{"n_layer": 8, "d_model": 640, "n_experts": 24, "experts_per_token": 3, "d_expert": 512, "d_shared_expert": 0, "activation": "squared_relu", "moe_layers": [0, 1, 2, 3, 4, 5, 6, 7], "router_score": "softmax", "normalize_top_k": false, "routed_scale": 1.0, "balance_loss": 0.0114, "balance_bias": false, "router_cosine_scale": 14.0, "n_groups": 8, "groups_per_token": 3, "init_std_router": 0.00666, "lr_router": 0.000458, "n_head": 10, "n_kv_head": 10, "head_dim": 64, "vocab_size": 32768, "norm": "rmsnorm", "norm_place": "pre", "norm_eps": 1e-05, "positions": "rope", "rope_base": 62400.0, "rope_fraction": 1.0, "qk_norm": true, "attn_scale": 0.189, "tie_embeddings": false, "parallel_block": false, "extras": ["capped logits"], "init": "uniform", "init_std_qkv": 0.0139, "init_std_o": 0.00347, "init_std_up": 0.0139, "init_std_down": 0.00173, "optimizer": "muon_variant", "lr": 0.0109, "lr_mult_o": 0.741, "lr_mult_down": 1.5, "beta1": 0.95, "lr_head": 0.00539, "grad_clip": 1.0, "warmup_steps": 50, "schedule": "wsd", "decay_fraction": 0.812, "decay_shape": "linear", "final_lr_fraction": 0.02, "batch_tokens": [65536, 131072], "seq_len": 384, "doc_mask": true, "train_tokens": 1423000000, "steps": 14950, "dataset": "wikipedia_en"}
Below are experts of layer 4 (counted from 0) of a mixture-of-experts language model. Rows are named router (the router's row for the expert), up (a neuron's input weights, with its number), down (a neuron's output weights, with its number) and show model dimensions 512-639. Each number is 128 + 32 x the weight over its row's rms, rounded and kept within 0 to 255.
After each expert's rows: "gets" lists some tokens that make up at least twice as much of what it gets as of all text. This comes from a sample of Wikipedia text that the model never trained on. Tokens count by the router's weight.

# expert 20
router [124 201 178 113 105 176 166 137 138 119  99 130 133  96 108 145 137 102 107  93 149 145 191 115 143  72 138 144 192 119  71 150 116 110 147 110  67 172 189  72  75 159  96  53 140 165 146 126 156 139 146 113  85 152 180 145 122 129 138  94 109 138 122 154 114 108 167 148  58 170  75 132  29 116 183 120 146  82  30 122 137 141 110 126 186 114 113 107 106  86 112 131 145  92 128  92 145  95 148 138 153  94  99 125 165 108  79 140  84  99 136 139 175  85 153 170  70 127 130 102 110 110 143 178 117 114 130  99]
up0 [119  86  99 134 165 122  94 117 170  87 184 131 121 133 107 133 125 142 134  93  90 225 169 122 145 133 103 145 142 119 179 138 103  98 177  61 121 133 119 124 127 117 159 148 104 134 104  75 173 206 160 124 113 118  40  17 105  83 129 126 175 139 125 142 130 154  75 110 175 164  88 147  98  87 153 143 129 107 157 119 110 113 133 179  93 187 119 147  35 161 147  43 113 121 146 114  99 178 138 158 161 163 158 173 145 181 129 144 119 167 149 187 120  75 125 186 213  83 151 122 152 110 134 135 108  94 156 175]
down0 [106  84  99 160 164 126 151 140 135 151  82 160 117 192 111 114 126  85 123  84  90 174 154 148 149 114 116 142 156 124  90 152 134  63  82 138  68 154 101 117 122  72 179 140 137 116 136 114 115  90 109  82  89  91 127 137 111 140 168 148 131 164  98 112 155 104 152 121  93 103  84  95  96 147 160 177 131  94 150 109 136 138 107  76 103 113 103 146  94  89 183 171 127 101 155  98 118 168 158  74 125 150 147 171  93 107 139  98 105 187 139 107 162 179 120 149  77 123 164 135 115 157  80 148 195 141 133 126]
gets: " of", " by", " from", " for", " to", " with"

# expert 12
router [162 118 184  74 133 153 140 122 129  80 158 128 160 141 103 169 133 106 159 144 109 132 123 165  73 165 168 133 134 110 135 101 133 143 140 157  93 129 181 106 107 175  85  95 125 141 127 148 125 113 153 126  90 170 177  62  86  96 182 106 112 133 128 165 143 122 137 154 102 170  67  76  69 189 160 175 126 115  64  97 102 152 144 126 116 123 141 177 126 144 181 169 139 148 126 148 141 112 146 118 154  90 160 135 145 140  71 127 120  96 159 163 162 125 149 171  73 129 113 115 114 132  87 126 161 115 141 104]
up0 [161 163 118 107 143 144 121  94 144  95 198 154  68 144 116 166 117 131  92 140 125  83 139 118  81 112  94  79  88  94 202 103 121 182 121 123 167  97 167  70 111 133 182 114 103 146 133 129  96 193 121 171 124 133 140 170 176 115 174 106 120 131 107  91 137 131  95 164 130 157  89 157  93 133 133  89 142 126 188 104 148  93 150 118 136 130 188 164 140 132 151 157 137 186  82 112 126 141  95 107  96 135 157 108 163 142 144 129 138 174 124 122  53 130 177 158 137 104 167 132 126 135 159 120 132 101 141 127]
down0 [124 108 119 133  92 166 153 164 158 128 119 129 113 130 117  83 140 120 116 106 108  93 182 124 121 148 127 126 202 114 175  89 112 118 148 137 157 165 148 131 135  82 121 136 114  87 165 114 149  75  94 115 120 181 136  97 119  88 134 131 116 121 100  93 127 147  79 108 139 128 115 144 159 187 128  96  96 100 160 141 140  98 120 105 114 104 125 150 117 139 130 113 140  97 142 127 171 169 110 162 142 204 154 155 135 153  82 126 153 151 116 157 145 111 149 109 109 113 117 160 148 175 131  94  93 175 133 114]
gets: " |", " (", "s", "b", "_{", "N"

# expert 1
router [150 170 150  84  99 217 147 130 149 166 159 138 166 102  83 166 155  81  99  97 197 137 120 110 112  92 110 129 130  96  83 161 102  76 129 148 109 132 186 106 123 183  58  71  91 144 138 129 144 135 157  85  92 163 189 128 125 121 154 106 123  80 150 146 146 140 128 158  89 167  63 106  52 165 131 141 126 123  22 173  91  96  88 187 141  88 146 138 112 106  93 115 141 116 125  93 164 143 163 133 177 102 126  92 165  98 112 141  92  95 132  92 180 156 142 167  95 131 179 126 132 109 100 127 114 121 116 118]
up2 [142 146 123 164 104 147 136 107 145 106 106 240 104 114 109  91 227  86 150 138 106 116 153 149 102 140 148 154 170 133 101 135  93 150  99 109  64 159 138 117 117 110 172 121  82 131 129 142  65 199 129 110 176  87 117 100 181 111 132 130 106 115 142 113 108 161 154 149 123 124  97 104 130 107 103  71 120 127 149 135  86 117 118 141 155 166 129 105 191 128 150 132 145  99 145 140  79 157 156 181 125 179 108  98 115 136  78 166 111 148 124 101 139 129 128 169  97 163 169 101 119 131 108  83 154 141 160 141]
down2 [100 114 182 144 113 107 103 165 102 137 112 173 100 148 152 131 137 144 132 113 127 127  88 168 164  96 138 154  82 106  82 128  94 142 117 153 131 163 125 144 116 118 117 119 186 118 105 116 137  77 154 106 222 151 149 183  82 150 144 140 118 119 114 122  89  80 140  70 136  85 196 125 129 113 126 118 108 155 111 143 158 142 124 158 146 149  44 126  90 143 108 118  97 121 118 132 123  70 180 107 151 137 138 168  71 128 162 117 109 116  94 120 113 197 169 147 100 127 164 123 128 110 205  94 143 122 153 173]
gets: " in", " for", " on", " at", " \"", " the"

# expert 8
router [165 137 153  89 137 155 164  66 112 156 115  74 126 132 115 179 110 125 116  93 117 165 126 140 104 175 163 192 168 121  88 110 112 136 101 110 140 111 181  85 131 113 107  87 138 114 106 143 120 148 168  87  83 147 179  73 130 106 113 118 133 119 115 160 112  66 116 177  85 110  58 147  93 187 135 119  92 131  86 122 118 155 111 115 170 131 153  45 100  77 125 129 101  82 101 143 152 107 178 101 128 117  86 105 125 118  34 123  76  95 149 135 131 136 157 100  70 133 107 127 128  86 115 161 127  85 154 121]
up0 [ 66 108 125 121 146  88 129 142 121 140 148 165 107 139 135  81 162 172 155 148 149 119 151 127 145 100  91  34  85 125 114 105 159 146 129 124 152  24  78 126 112 118 163 125 163  94 128 115 133 122 161 174 118 119  92 110 153 149 124 155 104 207 174  96 161  91 161 146 131 141 142 150 130 130 153 128  88 137 158 144 155 127 124  72 160 171 124 108 138  70 143  85 145  92 124 185  64 118 115 129 176 178 150 137 205 161 142  49 146  95 118 121 117 110 119 111  81 149  88 142  97 151 153 149  76 107 138 162]
down0 [ 68 116 124  65  95 114 128 172 134 152 120 148 142  78  82 100 148 154 117 125 118 100 165 126 125 136 120  89 186 150 146 124 180 140 122 131 107 133 178  93 137  70 171  80 148 113 118 133 175 214 116  89 185 162 114 143 144 171 111 133 138 162 109 135 132 148  52 151 137 140 114 137 169 149  96 101 137 136  90  93  56 106 121  89  82 139  92 134 160 147 109 152 172  98  93 131 124 113 126 198 124 117  86 103  95 127 131 148 149  88  73 150 121  49  82 158 125 103  85 189 118 122 127 156  70 183 154 100]
gets: " the", " The", "The", "'s", "the", "en"

# expert 10
router [180 133 133 124  89 147 164 125 115 124 136 148 145 136 119 121 150  68 166  88 152 122  99  82  95 131 150 157 145 112  66 111  95 117  72 102 112 119 161 125 105 176 120  83 128 119 126 156 141 133 188 135 102 155 153 114 107 119 179 107 110 167 160 147 137  87 107 159 151 162  50 104  95 145 143 157 111 104  73 124 108 155 149 125 112  68 142  96  90 109  62 177 202  58  83 107  66 124 219 125 169  69  90  62 148 114 118 131 109  61 150 126 154 129 122 134 103  77 138 108 125 118 145 150 111 119 163 115]
up0 [ 83 128 119 176 146 119 118 173  79 154 156 133  83 154 113 126 167 116 128 139  93 133 149 160  67 116 199 154  88 118 111 145 154 181 136 170 100 127 115 112 112  82  92 122 121 138 106 156 144 111 135 131 162 107 187 140  77 145 128 137  94 120 111 154 100 152  80 177 129 162 113 160 117  95 157  75 108 146  93 147  53 135 132  94 159 169 144 101 122 117 106 109 147 177 118 130 132 121  99 165  98 138 115 100 157 112 135 121 165 143 161  83  86 140  78 148 109 108 149 111 103  92 164 154 118 119  92 159]
down0 [134 113 152 133 130 156 131 119 124 158 103 116 153 131 100 126  89 124 155 174 176 100 147 107 144 129 153 125 113  63 131 154 168  58 142 184 102 185 130 143 121 133  70 141 170  49  89 139 156 113 170  92 168 121 117  80 187 191  70 100 143 113  79 105 104 108 167 148  63 133 127 150  70 151 125 116 121  97 103 126  97 121  80  76  99 125 123 159 124 104 133 120 101 148 176 103 105  60 125 144 121 156 102 102 142 115 120 125 117 115 133 126 141 113 144  75 100  72 164 142 132  96 233  84 135 102 175 121]
gets: ",", " |", " in", " and", "1", " a"

# expert 0
router [180 150 129  70 133 127 177 134 127 100 139 129 184 100 104 140 103 118 139 101 177 136 151 116 119  72 125 139 106 116  88 140  68 166 103 114 106 103 204 113 102 121  79  86 107  41 140 155 150 113 155  95 139 152 126 103 119 137 217  87 159 122 101 159 101 132  93 161 105 164  70 115  42 110 163 148 116 116 100 152 106 160 106 153 127  79 160 127  92 118 123 135 106 115 107 127 119 151 214  61 138  55  67 110 115  84 107 177 168  66 113  92 146 136 153 125 147 128  52  70 112 106 152 130  23 121 129  84]
up2 [ 83 134  93 104  97 168 135 100 150 157 123 135 148 156 113 163 126 135  92 153 115 160 111 136  98 137 148 110  97 128 117 135 128 168 123 197  89  85 113 119 124 120 131 126 137 145  97 174  69 105 115 113 196  91 143 177 163 128 150 114 104 146 102 109 101  57 116 117 141 145 103 166 117 100 180  91 171 178  94 154 190 113 117 105 133 139 121 139 156 153 155  72 120 116 155  78 115 149 169  87 116 185 123 113 115 182 202 119 167 126  98  77 117 153 143 116 129 108  63 126 126 105  98  83 148 160  79  88]
down2 [149  94 166 137 112 142 162 179 221 136 108 110  53 138 156 187 123 165 158 139 104 118 143 134 156 157 152  94 153  62 133 105  97 133 111 177 179 159 138 134 138 143 157 126 122 113 153  95 148 130 125 186 151 142 144 166  54 102 109 124 117 153 103  93 149  71  93 167 154 137  78  67 131 118 117  92 164 155 164  67  86 158 156 143 135 130 137 105 121 136 156 146  76 131  70 207  96  94 114 225 142 136 104 120 103  88 111 162 128  74 132 173 148 154 156 171 155 112 118 117 157 140  98 110 172  86 183  91]
gets: " |", "|", "-", ":", " /", " his"

# expert 15
router [133 166 140  98  87 161 155 129 127 131 140 122 104  90 128 151 147 101 107 121 169 176 171 152 159 103 194 173 119  92 119 148  92  61  51 154  93 137 168  51 100 131 118  75 145 126 139 161 168 132 153  64  91 134 124  99  87 124 183 153  90 148 117 154 119  97  92 142  96 148  62 158 152 179 130 133  40  85  71 115 115 153 105 157 141 116 129 111 116 128 118 162 135  60 145 144 107  89 149 129 148  83  97  89 203 101  98 107 143 101 106  53 168 107 141 108 104 135  93  75  78  83 132 123 101 105 171  97]
up0 [136 150 142 143 116 164  88 156 212 151 109  67 123 105 133 141 130 104 139 102  92 160 106 139  92 132 103 125 125 133 123 139 102 103 104 119 105 131  88 117 110 142 244  82 182  91 140 101 142  46 132  69 168 189 137  92 125 144 105 168 167 143 135 128 136 112 108  88 144 173 135  66 146  80 129  93 121 163  22 146 109 127 146 158 121  89 164  92 126 101 114 131 135 164 105 124  81  84 151  68 102 151 114 126 190 125  93 140 135 123  80 149 154 113 114 105 130  90 130  79 135 153 136 139 120 153  89 121]
down0 [177 130  84 117 135 101 137 120 115 206 143 121 189 143 165  91 116 111 145  43 162 103  78  92 120 128 173 120 129 190 175 120 116 166 136 139 117 121 117 125 100 137  83 161  90 101 157 201 102 102 101 148 184  88 145  82 140 183 157 145 189 141 151 170 136 125 143 112  85 145 138  95  87 199 120 132  86 182 141 146  98 145 124 134 183 129  83 140 112 192 158 181 102 124 112 135 140 100 118 163 100 126 173 117 139 112 147 157 131 128 109 160 116 138  68 159 131 182 141 123 157 154 102  88 130  82 123 197]
gets: "|", " |", ":", " that", " which", " It"